Weights of a small mixture-of-experts language model, trained from scratch on English Wikipedia: 4078 steps.
Below are experts of layer 4 (counted from 0) of a mixture-of-experts language model. Rows are named router (the router's row for the expert), gate (a neuron's input weights, with its number), up (a neuron's input weights, with its number), down (a neuron's output weights, with its number) and show model dimensions 0-191. Each number is 128 + 24 x the weight over its row's rms, rounded and kept within 0 to 255.
Before each expert's rows: a language model's description of what the expert responds to. This comes from a sample of Wikipedia text that the model never trained on.

# expert 6
Description: Function words, nationality stems. Articles and prepositions like the, of, in, plus place or nationality stems ending -ian, as in American, Indian(a), On(tar)io.
router [166  82 127 132 157 108 157 175 106 138 118 134  98  79 100 120 136 141 130 131 159 146 127 140  87 105  99 119 157 149 137 100 160 146 139 150 125 123 104 152 115 132 141 130 152 115 127 104 141 116  98 153 141 114 110 130 134 110 106 129 136 155 142  98 128 128 106  86 111 146 108 128 176 105 149 117 154 106 150 111 193 146 174 121 105 170 153 103 169 158 160 108 113 159 135 139 153 109 181 104 129 116 118 112 170 124 164 151 123 103 142 112 140 108 148 136 157 125 115 131 148 187 148 114 150 155 132 180 153 130 122 118 130  83 122 142  89  74 103 126 152 100 127 155 129 123 132 108 143 109 171  90 107 103 136 128 136 132 130  92 101  96  80 118  96 159  97 149 155 135 158 116 126 129 148 108 129 142 112 134  96 104 137 137 178 102 134 168  85 113 126 146]
gate4 [109  99 128 119 108 138 131 170 141  81 156 139 156 112 108 120 147 145 146 143  82 126 140 103 111 151 123  83 151 112 141 122 117 139 116 134  99 140 155 119 147 110 137  82 106  96 143 161 138 143 106 150 149 121 132 115 139 139 158 172 123 135  96 169 156 135 153 147 109 135 172 120 109 121 123 117 125 149 163 146 123  80 149 110 106  98 172 127 150 162 129 147 103 155 130  94  53 124 100 139 142 118  85 107 129 109 116  95  63 110 110 114  90  98 158 154 105 144 148 147 160 108 198 114 113 128 148 125 131 115 159 128 191 126 135 150 108 116 139 128 136 104 103 139 135 131 150 170 100 158 104  91 155 168 157 136 116 115 108 107 115 123 136 142 167 109 148  91 124 116 154 132 148 130 138 183 140 135  84 147 153 115 112 120 104  97 135 123 111 143 118 125]
up4 [148 130 135 133 103 116 157 141 114 107 145 141 140 131 143 116 127 120 108 139  92 143 107 166 162 105 107 126 123  89  95 101 140 149 128 146 183 100 166 150  92 137 124  99 123 157 144 106  89 115 100 116  95 140 147 133 122 120 111 108 141 125 127 144 156 117 115 113 117 112 144  84 156 137 105 148 148 114 126 124 164  84 121 179 137  98 134 103 137 116 146 126  96 140  96  64 132 142 165 118 120 150 108 101 146 125 117 144 158 150 116 151 145 152  97 136 134 128 128 133 146 135 100  66 170 151 181 111  98 100 138 184 127 113  77 122 148  96  82 132 145 125 126 149 124 114 123 149 157  99 114 141 123  88 125 162 126 116  98 164  56  86 125 133 150 122 109 130 144 134 119 116 195 149  94 128 167 143 149 124 110 123 184 148 149 117 149 102 130 123 118 134]
down4 [134 134 131 148 123 147 148  96 121 114 143 102 158 119 129 169 107 113  91 121 100  95 136 147  92 150 167 114 150 129  87 145  77 131 111 142 111 163 131 151 118 134 133  90 126 103 159 128  98 103  95 132 136 107 148 202 126 131 142 133 141 145 115 147 149 123 144 135 133 114 155 122 125 119  87 112  78  97 132  96 107 120 106 118 121  91 105 108  95  97 130 114 160 160 118  98 118 155 173 150 148  78 173  79 130  93  99 116 140 114  92 159 125 146 119 147 120 145 163 124 168 138 143 128 125 139 135 157  94 127 169 143  86 123  66 144 130 100 150 138 121 111  64 183 120  82 113 113 129 154 113 128 135 132 139 105 125 118  88 129 168 118 142 139 147  95 106 160 132 105 145 177 113 132 119 156 104 146 144 127 137 164 154 117 116  96 123 120 123 139 120 123]
gate5 [130 121 105 133 171 129 145 138 147 155 116 148 129  94 120  94 133 154 127 140 115 145 152 145 115 159 111 158 167 127 189 147 108 139 173 138 124 182 121 136  95 129 122 146 130 130 100 134  99 136 122 126 114 109 108 119 136  84 153 134 112 138  94 150 157 114 102 148 104 151 135 129 109 100 126 124 151 112 127 100 107 139 158 139 125 161 126 137 162  97 130 115 139 169 166 169 119  94 133 162 137  99  97  88 109 102 131 114 121 117 130 135 106 134  72 126 176 158 130 127 121 144  88 135 122 127 110 136  89 175 107 154 139 123 141 191 147 129 121 119  92 109 175 105 111 128 159 123 140 148 140  76 171 120 128 118 130 147 159 182 147 111  96 128 151 136 118 109 140 108 151 184 138 122 123  89 134  42 117  83 124 139  95 131 120  96 138 111 133 148 135 139]
up5 [173 108 113  78 127 123 105 109  72 150  68 137 148  88 113  97 135 144 151 131 162 146 142 121 117 136 167 113 136 141 156 150 128 145 168 114 124 156  93 108 121 174  90  92 106 129 111  94  90 157 124 115 107 128 112 124 146  97 152 113 116 143  68 171  95 140 136 143 128 167  97 141 133 110 134 104 161 118 177 119 101 121 171 148 104 141 118  80 143 145 135 123 133 168 124 154 142  96 139 136 141  86 132  96 105 114 144  98 131 133  90 127  91 123 123 112 151 156 125 150 142 115 133 142  95 135 112 149  78 158 108 142 133 122 167 164 140 130  71 111  98 100 186 121  81 126 128 122 135 137 127 112 148 128 115 126 148 153 139 182 161 100  96 129 142 120 135 112 148 108 105 142 125 132 163  92 123  84 120 121 119 145 120 139 125 125 130 143 114 122 142 136]
down5 [131 158 139 100  86 166  96 162 137 134 162 112 100 152 101 113 141 104  98 138 128 114 108 109 130 114 133  97 116 128 116 127 133 127 133 139  96 129 141 125 179 100 132 125 135 169 174 106 114 138 103 112 116 106 174 151 149 176 111 102 109 112  94 132 119 153 156 100 116 199  95 132 142 100  87 160 102 133 120 157 147  95 133  82 139 154 116 131 148 172  90  68 135 125 160 174  88 115 114 183 165 121 155 141 126 108 123 120 131 127 132 127 141 132 114 139 150 122 106 134 149 136 123 129 121 160 129 118 136  94 126  97 127 125 160 139 171 146 173 123 117 143 149 118 127 124 168 130 113 108 128  85 166 105 161 120 144 153 114 128 122 120 133 126 168  93 131  96  94  97 126 102 133 104 117 149 131 121 116 113  99 150 117  94 176 140 168 138 103 126 184 103]
gate6 [157  92 124 126 149 124 124 176 130 131 100 147 117 120 130 144 167 134 134 140 122 159  94 202 135 163 110 153 132  92 121 115 146 102 131 183 137 135 137 100 104 124 114  70 119 123 113 103 112 181 131 146 100 146 139 149 150 111 135 169 161 164 112 115 122  96 164 121 106 126 148 179 130 120 124 158 116 123 117 126 109 168 129 109 118 180 145 145 127 155 144 144 122 156 135 179 133 195 136 142 108 120  82 134 116 131  98 147 114 113 123 102 154  79 125 151 121 111 128 143 145 104 149 136 138 128 145 159 137 128 122 124 158 149 126 126 164 144 119 151 126 148 161 131 156 137 136 144 104  91 128 166 121 140 149 113 132 139 113  99 124  83 116 124 107  98 118 132 109 134 114 107 128 138 129  69 111 107 116  89 130  65 157 149 136  91 118  61 151 134 160 100]
up6 [152 143 129 128 111  96 142 135 109 168 116 147 173 174 141 174 114 155 165 117 111 106 115 138 125  83 162 152 142 134 129  86 148 139 124  92 148 102 134 148  98 149 127 115 114 155 118 134 120 137 147 120 126 105 141 155 137 154 146 140 130 100 126 162 112 117  63 139  90 131 111 116 136 150 112  92 115 145 129 144 142 125 108 105 117 151 114 140 128 173  98 100 147 133 129 123 121 155  92 174 141 118 133  89 142 121  98 141 150 174 106 164 131 117 153 145 143  83 156 142 114  92  83  92 138 142  78  94 107 129 118  96 113 174 144 116 110 110  72  95  89  96 149 139 131 150 116 103  63 147 152 152 124 125  80 122 119 108 136 123 115 133  98 105 116 140 100 119 135 134 145 130 151 111 102 133 133 155 124 162 155 145 143 160 132 173 124 127 116 160  62 124]
down6 [120 127 124 139  81 107 122 148 104 160 120 149 126 151 125  93 174  85 140 138 127 111 111 121 108 132 156 128 165 196 113 126  74 126  80 162 183 170 125 147 125 130 138 145 122 124 116 155 127 126 112 120 139 138  93 128 134  89 135  79 127 112 125  89 126 127  92 160 143 101 108 101 131 160 119 134 150  96 109 133 143  98 135 161 116 133 126 146 115 107 116  83 141 141 106 123 129 108 145 133 114 149  88  90  89 120 116 114 149 142 150 114 123 115 130  55 113 135 156 121 142 135  84 133 118 162  91 175 111 107 127 158 111 100 143 121 145 174 116  91 122 124 139 155 167 135  88 164 135 183 119 126 148 185 161 141 128 108 100 135 121 122 172  98 105 112 169 144 122 136 137 101 121 120 157 119 124 116 124 124 123  83 141 150 149 134 129 141 124 111  93 168]
gate7 [189  98 128 136 164 145  99 115 133 112 125 101 155  53 122 152 180 132 162 106  78 169  84 151 169  99 141 136 103 111 109 144 130 102 123 101 160  92 139 135 116 141 149 131 125 112 143 137 162 118 122 162 167 104 126  74 101 117 107 151 124 130 165 119 125 153 127 127 135  86 150  99  95  97 174 159 117 113 151 112 135 145 106 121  98  60 143 146 172 107 116 135 138  88 113 101 152 114 136 167 131 110 111 109 102 127 119 113 168  98 150 110 132 105 124 131  97 125 103 157 136 121 134  95 121 115 111 134 117 100 156 143 133 104 154 131 150 116 130 131 105 142 133  98 160 126 106 124 148 140  92 116 121 177 112 131 109 156 129 139  97 114 140 114 105 144 104 159 124 153 126 156 144 155 157 154 145 142  74  98 121 111 152  85 130 119 125 121 124 153 114 102]
up7 [134  54  99 131 107  71 140 112 109 158  99  97 119 124 107 122 132 127 120 169 136 135 146 117 172 166 131  87 128 139  84 102 113 103 100 157 163 132 103 110 147 111 103 132 145 124 132 138 155 128  64 153 121 116 106  81  86 128 125 133 111 159 168 104 161 141 134 108 135 110 108 118 102 113 138 178 107 129 101  95 173 145 117  84  80 101 121  94 152 131 129 113 156 106 143 120 133 113 117 132 102 122 159 119 132 124 130 131 146 140 138 114 110 122 140 151 111 109 166 155 155 139 129 112 142 122 147 140 159 114 180 150 146 145 130 167 174 149 122  92  81  87 108 107 129 175  96 160 153 147 119  78 128 149 138 103 118 141 118 115  85 120 146 110 116 130 142 118  78 122 110 111 119 145 162 169  83 134 101 130 114 123 131 134 140 131 127 114  97 135 114 140]
down7 [ 87 128 102 172 125 113 130  96 130 109 148 105 120 109 164 114  80 137 143 141  85 137 120 174 124 141 140 146 126 174 143 133 124 108 147 127 115 131 119 124 119 134  95 136 136 144 161 156  82  94 128 128 143 157 116  86 132 150 153 100 143 125 147 185 109 137 122 154 119 166 125 143 203 158 104 149 113 103 135 144 158 154 170 176 139 116 155 117 148 133 118 113 123 126 137 179 102  89 121 148 109 163 122 111 122 123 168 122 160 107 127 155 122 151  82 131 117 191 101 111 113 145 129 161 118 195 108 139 117 129 162 134 113  96 105 120 112 110 150 157 106 149 112  65 114 133 146 127 124 127 144 133 101 104 106 110 145 135 125  98 140 145 131 103 136 102 131  99 106 136 130 151 132 101 143 150 104 117  60 126 129 156  81 116 117 106 136 137  86 122 113 122]
gate8 [161  86 117 114 158 118 130 146 129 112 104 116  99 118 134 123 147 184 144 146 141 122 132 108 134 109 135  99 132 112 126 128 145 162 133 131  92 163 103 132 140 125 112 158 177 142 163 162 103  95 124 172 115  86  93 145 122 139 102 164 113 127 124 152 161 108 139 110 144 127 113 162 110  75 166 104 122 141 144 118 189 132 106 146 105 153  93  99 164 167 121 113 135 172 158 132 135  80  96 121 129 125  85 103 145 131 135 121 143 112 144 125 117 174 130 126 143 165 134 137 111  80 126 118 128 134 158 123 114 104 102  87 150  91 173  62 172 122 152 127 139  85 165 136 106 140 121 151 129  82 115 139 130 160 127 166 133 119 146  89 106 117 141 139 120 104 136 122 169 111 104 133 131  96 115 167 175 132 126 114 161 134 103 112 145 135 121 126 124 151 134 167]
up8 [111 137 135 128  76 116 159 130  93 121 121 117 142  85 142  97 141 169 128 149 108 160 153 155 132 162 141 154 146 130 148 152 112 142  96 117 114  95 175 104 118 116 132 106  80 132  97 138  73 112 122 177  95 142 122 117 173  63  86 102 144 154 136 109 119 152 122 170 141 136 153  83 133 130 152 141 125 123 148 162 149 118 129 139 139  90 142  80 114 117 121 123 133 122 109 142 101 153 129 142  81  84 118 160 102  95 149 148 124 156 107 177 147 125 117 126 142 107 116  81 104  87 103 128 107 108 133 129 138 118 104 154 136 132  60 134 125 138 149 126 169 114 149 141 148 138 135 108 151 131 119 137  98 149 139 142 134  99 111 131 129  82 104 130 114 133 174 153 103  93 145 104 143  91 115 120 102 130 126 172 165  97 115 148  91 118 145 118 139 146 148 115]
down8 [143 147 141 111 164 126  90 141 159 146 136 128 103 145 167 118 144 109  91 123 121 115 133  90 101 157 154 153 155 121 105 119 178 146 140 137 120 121 136 178 124  99 167 143 145 170 120 123 167 137 117 137 115  84 134 126 115 147 138 113 107 102 109 145 147 148 121 105 127 164 105 102 207  87 154 137 154 118 108 128 172 124 111 112 117 175 138 119 198 143 120  97 141 157 140 161 100 111 118 121 105 117  86  93  79 145 180 141 139  74 107  92 142 138 137 124 121 147 100 131 140 145 114 110 115 149 118 146 103  97 144  98 136 134 118  95 144 115 117  90 100 107 148 140 116 171  92 123 122 136 155  92 144 152 137 106  86  98 140 140 132  84 103 136  94 128 121 107 151 148 125 131 166  89 144 122 120 114 114 121 119 108  94 114 152 144 126 125 102 141 169 119]
gate9 [155 125 134 144 151 133 114 104 116 145 111 176 152 123 180 136 124 157 159 125 130 151 123 120 110 135 112  82 117 131 117 163 147  86 100 136 156 104 140 125 133 135 142 142 166 141 132 166 107  81 122 143 131 167 177  94 131 119 112 147 139 123  99 104 104  98 143 132 148 114 127 129 116 114 145  96 103  99 101 113 142  85 139 102 146 115 174 150 150 145 103 112  99 120 139 159 132 158 136 130 144 118 122  68 110 133 123 159  81 133  75 163 115  73 142 143 153 130 144  74 105 115 113 100 145 142 113 181 131 178 109 106 113 159 129  97 142 146 130 132 128  97 139  94 159 122 101 106 131 121 131  82 145 111 135 163 144 130 152 161  75 141 133 113  92 114 110 130 150 153 161 161 118 138 138 120 102 129 110 125 162 129 138 122 162  99 115 102  55 139 126 136]
up9 [122 112 112 128 114 166 160 146 126 127 143  80 135 125 105 147 177  77 101 128  98 156  69 137 120 124 141 116 131 102 135 121 101 111 103 133 113 146 101 132 115 117  79  83 144 110 107 171 112 135 129 124 124 102  82 182 141 129 103 115 109 118 114 131 149 152 101 155 110 127 174 110 119 126 114 142 162 170 124 157 123 120 114 119 139 128 108 143 114 145 126 151 142 176 116  98 158 134 121 101  94 142  95 142 174 158  98 148 176 171 192 152 135 147 117  94 103 115 113 119 126 148 156 144 111 113 139 100 152 132 130 128 149 133  97 175 126 116 123  95 103 132 158 121 125 123 122 149 163 118  78 147 104 132 111 143  77 129 118  65 163 122 131 131 147 100 113 110  88 161 137 103 141 162 142 135 165 117 135 119 116 104 108 105 128 113 120 168 167 136 117 111]
down9 [128 105  66 117 162 126 151 157 121  76 117 108 164 109 115 129 156 109 116 141 114 140 145 143 165 144 165 134 138 117 154 136 133 103 122 112 140 108 119 144 120  88 114 100 114 120 116 154 123  82 179 124 116 165 147 143 136 112 117  87 129 101  86 128 128  86 142  93 121 100 134 118 118 138 101 111 140 141 121 149 173 158  94 130  95 152 138 142 130 124 100 137  89 125 209 171 149 137 123 134 110 151 100  94 125 103 136 136 151 110 109 147 150 155 142 144 169 165  84 179 129 125 138 150 120 134 124 122 129 153 180 141 135 145 104 156 141  68 132 108 132 161 120 177 112 165 113 143 132 150 178 123 133 124  90 128 111 142 142 112 135 111 118 103 127 177 143 110 156 104 138 132  94 163 139 124 152 127 166 148 163 100  80 127 129 110 115 138 122 104 129 120]
gate10 [130 154 106 161 148  79 141  89 159 146 118 105 118 149 110 155 138 155 154 125 145 152 163 139 129 139 154 123 140 104 191 120 111 114 165 129  98 128 170 143 163 132 139 170 133 118 105  92 127 131 150 136 108 166  92 102 135 119 154 135 111  64 117 146 146 107  97 106 115 132 119  99 111 132 157 101 164 150  93 111 109 190 106 125 127 132 127  88 144 111 180  72 132 153 154 149 134 120 169 123 136 133 105 139 153 152 149 156 131 127 180 108 184  98 123 111 128 139  75 121 146 115 132 118 113 133 123 148 123 121 147 125 132 127 142 144 107 125  99 119 115  94 147 129 125 141 138 174 163  94 188 118 135 135 136 133 108 149  85 111 113 158 143 161 111 145 128 156 108 118 154 137 117 112 132 132 119 102 140 138 149 122 147 181 176 101 147 154 133 118 133 171]
up10 [ 85 141 136 155 100 111 147 120  99 113 173 128 134 130 118 143 169 113 120 160 137 165 123  77 149 131 170 133 104 128 157 128 148  86 112 125 145 121 160 163 153 121 130 136 137 124 170 140 115  74 150 164 131 127 136 120 125  91 143 118  96 131 116 128 146 104 150 117 103 148 110 105 127 126  84 148 143 135 112 184 166 192 140 156 128 156 128 125 168 123 152 105 108 157 123 148 103 139 167 113 153 160  77 133 165 144 153 157 129 184 132 144 128 142 106 131 125 116 113 173 143 157 112 138 100  87 117 134 136 139 102 189 134 150 156 126 129 104 139 110 141 174 156 107 114 126 140 129 117 149 131 135 141 137 138  73 133 110 121 140 103 117 150 127 125 158 121 149 101 165 193 146  92 149 141 127 115 120 145 142 151  92 105 144 128 139 120 152 185 105 106 113]
down10 [143 100 125  99 150 139 166 162 117 148 109 149 156 104 164 123 131  97  84 111  98  99 130 151 140 161  87  96 133 160 112 136 127 130 137 136 139 161 151  95 129 181 107 139 106 163 144 142 126  98 124 101 172 131 132 132 114 110 144  92 133 139 120 129 109 113 165 140 146 120  90 158 141 117 105 147  92  87 148 120 102  96  96 134 156 133 158 157  85 125 153 141 152  89 126  97 142 105  70 146 146  98 103 169 149 117 118 127 132 115 148 139  93 147 139 105 104 114 163 121 109 173 115 179 157 130 120 131 171 116  97 118 127 110 136  92 140 125 124 134 116 185 137 105 140 185  99 130  96 149 128 129 126 113 177 157 148 120 141 105 138 129 149 122 163  88 151 171  96 108 133 116 115 150 153 175 160 125 138 117 107 145 148 110  99 129 101 105 142 145 154 125]
gate11 [184 109 122 104 130 118 143 130 144 154  98 136 139 146 105 139 153 131 130 128 147  88 134 114 158 171 114 163 118 113 120 143 166  97 134 145 131 117 141 145 129 189 113  95 119 123 107 162 133  99 154 145 158 125 147 102 145 118  96 141 168 158 133 129 102 143  85 155  99 140  87 101 117 158 167 117  89 138 111 113 125 128 122 142 151 142 130 144 132 171 121 152  95 123 141 138 180 141 122 143 155  87 119  84  96 114 150 171 127 120 154 133 113  87 131 155 123 134 115 171 137 124 123 117  84 138  82 129 162 127 130 116 116  63 148 182 125  91 151  99 106 106 124 145 146 120 109 126 173  96 129 128  96 135 113 157 150  98 153 125 129 131 126 103 148 138 146 117  67 184 111  97 150 148 116 122 130 121 119 151 114 114 140 137  75 142 134 168 101 106 118  99]
up11 [146  83 141 118 126 102 145 174 162 144 121 159 107  95 119 106 154  97 146  81 132  86 136 136 153 140 137 160 153 108 111 158 119 103 134 144 122 108 141 139 119 162 137 113 123 133 106 177 125 126 133 151 143 150 146 111 138 150 115 133 170 142 118 120 109 130 145 136 117 121 128 110 144 195 158 124  98 142 117 140 139 126 146 109 114 161 112 138 151 156 154 134 127 115 138 145 158 145 109 140 119 115 141  84  75 123 135 193 161  93 148 106 136  90 114 126 117 134 155 178 115 149 179 104 107 141 101 132 128 124 135 134 140  90 163 161 165 114 160  71 105  98 135 121 114 101 109 120 164  90 132 112  95 147 100 142 144  93 143 153  83 119 162 106 110 157 140 147  80 153  97  93 130 134  79 134 125 105  83 128 137 141 119 114 102 137 130 132 108  85 143  91]
down11 [142 132 150  92 139 161 169 163 101 135 125  95 150 110 120 142 122 119 145 185 149 120 150 107 152 101 151 130 126 129  69 112 115 123 104 152 150 105 123 118 152 168 154 146 128 183  96 105 104 140  87 124 140  89 131 182 157 157 122 127 160  83  96 145 142 153 138 103 106 137  96 110 137 118 102 138 141 144 109 144 158 130 122 150 168 131 141 157 150 129 143 140 130 126 142 140 120 129 143 130 139 155 173 127 107 160 128 131 109 137 139 168 143  93 161 133 123 184 128 102 133  91  91 134 132 158 135 110 140  94 120 103 104 127 110 125 105 136 167 105 128 152 146 160 130 132 109  76 176 132 123 140 136  96 144  74 120 163 124 120 121 133 160 191  90  98 135 137 130  90 132 107  92 117 128 112 136 173 132 130 129 149 159 117 123 147 141  89 156  75 134 148]
gate12 [151 177 108 143 161 122 119 108 123 114 104 105 117 141 154 174 120 112  84 137 153 143 165 110 140 146 131 120 137 158 124 168 121 156  94 129  94 117 161 149 119 120 125 113 115 126 120 116 117 126 123 153 118 107 129 164 104  84 147 133  84 100 150 120 150 150 114 125 127 185 112  98  90 147  89  95 135  81 144  90 143 152 106 141 116 163 104 158 131 127 111 121 128 134 157 119  70 150 114 135 140 116 102  83 119  79 163 177 135 129 106 108 118 145 186 119 126 138 178 137 131 137 117 107  87 117 101 144 171 122 169 157 134 142 142 127 122 152 100 107 121 137  53 129  94 162 123 111 137 155 108 144 117 142 125 143 112 108 133 138 140 149 171 115  74 155 112  96 118 116 116 135 171 156 121 136 165 107 104 124 136 132 139 135 162  94 108 128 131 119 104 104]
up12 [172 165 165 125 133 129 134 120 126  90 122  57  95  66 124 127 109 175 125 129 155 116 116 154 109 141  98 113 130 122 172 146 115 133 144 100 149 129 145 150 113 145  82 125 141 126 172 152 122 125 114 100 119 118  75 140 132 130 123 162 132 120 144 118  83 140 174 120 174 172 112 120 148 108 145 165 122 130 153 107 160 123 145  90 120 159  68 105 118 150 111 129 117 103  65 111  96 143  90 108 127 167 139 159 123 138 135 134 136 151 126 119  83 117 124 133 118 103 138 111  93 153 156 103 168 148 107 165 157 114 117 165 161  95 152 149 135 132 119  86 133  97 164 105 117  99 151 126 121 179 112 128 137 157 119  91 146 130 138 133 134 140 109 114 150 117 129 128 175 131 128 125 100 139 154 168 127 126 129 110 153 122 129 131 127 104 103 152 128 153  91 121]
down12 [105 133  78 109 130 146 129 126  81 126 155 101 116  96  70 109 107 123  61 103 138 136 117 158 122  92 110 143 158 139 136 112  90 111 117 144  84 170 125 116 145 120 129  95 150 174 129 104 134 144 122 169 134 121 149  99 145  64  97 114 119 144 133 109 140 111 122 108 178 163 182 130 165 142 146 120 147  90 143 108 155 109 157 114 152 140 135 115 107 164 168 135 140 152 149 137  95 120 140 108 111 113 127 141 126 137 112 131 126 101 154 157 120 156 145 113 124 136 121 114 100 137 139 131 109 166 109 130 178  92 148 126 156 102 119 115 115 171 146 127 146 118 136 115 124  96  98 122 138 124  92 133 130 126 148 139 129 131 158 131 130  84 108 115  84 128 145 190 137  99 170 140 138 163 165 116 134 123 158  97 163 120 168 130 123 142 151  81 107  84 138 109]
gate13 [138 112 135 123 160 133  84 165 120 137 121 129 101  93 158 191 155  75 115 101 164 126 126  94 125 134 106 194 143 118 122 159 112  98 122 122 107 133 146 175 110 115 145 120 134 109 148 122 153 125 129 116  98 122 115 134 117  99 138 158 100  99  81 121 134 129  99 118 118 137 150 122 125 141 137  81 134 161 160 138 121 114 112 131 130 150 138  85 136 121 147 100 124 103 141 113 145 122 121 139 160 123  93  88 140 157 139  91 164 127 133 142 164 129 128 150 110 127 171 129 168 144  95 110 142 113 152 121 112 127 148 114 137 156 131 147 168  79 113  77 128 102 128 115 149 118 125 135 122 137 151  89 119 110 117 137 150 107 115 165 134 128 134 189  80 148 155  81 136 200  93 100 141 129  72 163 114 129  99 108 107 110  94 119 126 126 113 104 118 129  82 118]
up13 [133  87 132 122 157 131 149 149 122  88 121 118 135 142 145 140 156  83 133  94 137 178 107  86 117 104 108 149  67 107 113  84 141 135 105 114 127 113 121 173 116 123 148 132 137 125 154 123 143 161 158 131  85 122 120 119 125 155  90 197  42  98  97 109 149 111  86 113 159 135 104 136 144 123 189 113 129 129 112 123 144 127 149 130 116 121 127 124 171 138 135 115 150 128 131 166 125 116 137 114 141 110 137 118 168 131 148 139 141 125 165 143 142 102 132 108  88  78 160 127 131 105 151 123  94 102 111 143 107 116 119 126 102 101 157 125 118 134 165 113 129 130 157 108 156 139 112 134 154  72 102 119 106 104  95  95 133 125 150 162 127 138 171 159 136 139 137  89 131 140 128 184 118 137 147 147  85  92 102 119 135 106 137  99 134 106 120 122 106 156 107 109]
down13 [103 127 162  98  92 138 170 118 135 105 148 114 114 140 165 128 152 122 171 112  64 132 139 130 136 121 117  98 130  93 130 118  95 119 105 159 151 138 110 105 128 133  97 125 137 137 105 126 111  79 121  98  92 138 139 111 136  99 127 115 127 135  83 150 106 135 155 157 178 151 118  76 125 102 153 116 143  83 129 120 120 147 105 130 133 115 146 131 125 123 125 165 142  84  97 119 124 165  84 124 129 132 120 176 142 115 134 112 109 195 130 178 156 125 138 116 151 122 100 124 101 121 155 155  93 112 114  96  86 111 172 103  93 140 121 117 134 156 172 163 115 168 134 132 131 128  92 107 136 127  99 132 137 145 135 153 114 153 126  73 108 162 123 135 135 109 138 125 149 119 126 148 114 119 108  76 135 112 152 187 163 105 125 127 146 187 135 176 142 131 139 124]
gate14 [110 100 133  96 109  91 134 149 166 114 132 121 155 110 132 146 107 134 116 128 147 105 133 143 170 133 103 133 105 139 151 155 133 129  98 141 186 131 136 142 107 126  89 132 123 132  88 105 139 117 117 164 114 127 154 190 156 172 115 173 114 123 154 127 114 147 159 133 134 102 148  83 135 125 139 116 128 157 120 111 167 104 123 126 156 125 113 118 149 146 146  71 189 163 131 132 164 142 108 129 123 136  88  85 130 105 134 141 105  98 101 157 145 124 145 126 130  89 122 142 126  96 156 109 129 123 189  89 158 139 145 126 102 111 126 130 141 142 127 146 154 115 133 131 174 151  94 139 165 161 111 117 150 114 134 149 122 149 136  99 121 151 125 210  98 102 119 116 112 124 144  89 138 107 126  81 166 125 142 138 105 103 124  82 169 158 127  79 135 142 103 147]
up14 [130 110  60 104 131 106  93 135 117 131 127 129  78 109 134 149 137 128 140 120 143 154 137 128 105 166 137 101 100 113 101 134  94  92 119 176 124 117 121 158 143 111 113 116 142 185 155 121 114 166 158  89 133 145 166 174 137 115 148 127 156  86 151 128 133 127 140 174  99 149 121  87 160 118 153  97 101  90 108  85 146 120 105 107 160 129 117 126  91 122 119 116 122 124 145 167 133 143 152 126 142 129 150 107 139 125 122 139 134 104  92 115 144 141 117 161 126 105 117  95 110 128 164 170 157  66 121 120 145 149 133 119 114 144  52 100  89 148 116 150 115  81 112  93 161 151 124 134 149 130 142  89 152 124 125 162  98 115 103 154 113 127 144 101 154 140 107 167 118 126 112 112 155 138 153 121 146 148 162 155 142 119 119 130 161 156 150 111 149 146 172 150]
down14 [ 99 142 107 154 152 136 124 134 116 144 108  98 131 115 151 156 148 129 154 152  93  95 139 114  97  91 111 135 121 112 160 134 137 148 125 152 134 133 125 134 105 167 133  89 125 123 106 123 126 173  85 103 137 136 139 139 107 116 169 116 138 101 157 166 154 119 102 132 143 128 130 132 153 103 144 129 131 107 137 159 140 118 126 141 103 137 132 127  90 142 158 108 106 123 125  99 131 116 138  98 178  89 129  96 146 100 125 150 172  94 109 119  87 126 105 135 141 116 142  86 127 120 121 128  99 138 163 122 168 130  77 152 136  80 131 110 105 112 138  97  73 189 136 173 137 101 164 174 148 163 113 169  82  75 135 138 161 141 131 125 111 122 119 171  98 167 139 124  90 122  97 127 122 176 143 157 131 106 145 151 136  94 107 120 154 146 121  98 167  80 119 105]
gate15 [142 103 147 138 116 137 148 113 107 143  98 177 131 127  88  89 126 103 144 153 136 124 148 161 130 106  87 125 154  88 148 160 119 131 125 110 151 121 134 136 108 132 172 138 142 135 136 146 149 115 152 156 164  61 136 129 138 162  97 131 115 111 135 160 144 150 143 121 125 131  94 157  94 101 154 126 109 123  85 128 108 104 122  90 161 167 155 144  98 131  81 147 144 124 120 118 112 139 134 116 157 121  73 112 158 102 134 132 122 138 129 121 101 128 137  82 117 107 107 123 134 156 120 133 144 149 161 105 144 155 133 123 115 112  97 198 137 111 137 123 136 116 116 106 132 114 128 126 157 120 156 123 122 137  91 126 191  91 144 174 157  83 124 137 122  82  56 151 184 134 174 128 132 122 134 156 138 125 126 140 127  96 150 144 121 146 162  71 147 104 117 107]
up15 [131 157  99  75 157 120 158 133 141 133 130  93  97 100 143 120 125 112 129 173 123 113  78 118 143 123  89 114 123 147 157 126 136  82 146 116  93  97  91 117 142 100 120 109 144 135 113 112 132 107 102  94 108 168 118 149 128 122 111 117 144 101 138 117 119 122 163 121 143  94 153 101 154 126  99 135 167 159 133 171  97 113 118 109 144 142 134 151 129 100 141 105 141 133 152 172 130 123  87 141 142 129 151 141 141 165 166 167 116  97 125 102 171 158 138 116 121 141 145 139  86 141  96 145 135 119 145 144 132 155 194 153 120  97 133 113 121 155 131 148  91 104 131 115 124 139 109 130 129 179  75 124 124 112 187 163 119 116  89  98  92 144 108 122 156 113 173 101 122 134  87 143 137 129 132 108 140 147 120  98 141 135 131  80 115 136 129 121 206 151  98 131]
down15 [126 159  88 101 161 139  85 121 164 148 162 148 143 120 117 129  91 140 140 107 120 121  67 131  97 143 113 140 126 119 129 112 136 141 108 137 103 127 136 154  77 139 134 135 123 107 183  97 122 125 143 166 130 157 139 116 123  87 151 143 108 107 108 114  87 118  98 144 119 142  95 153 100 117 145 120 114 113 157 136 126 129 151 153  88 144 119 108 146 161 154 117 124 123 143 158 141  77  94  72 131 109 139  87 134 161  89 156 133 118 142 119 121  77 132  92 115 155 123  83 121 173 142 103 129 116 171  95 122  81 130 137 114 138 132 153 121  81 142 140 137 110 100 123 121 122 126 130 116 114 103 144 152 139 137 108 106 117 111  78 136 123 106  91  88  97 104  79 170 116 141  82 101 168 136 128 101 148 106 123 192 131 132  98 115 144 144 150 108 155 139 133]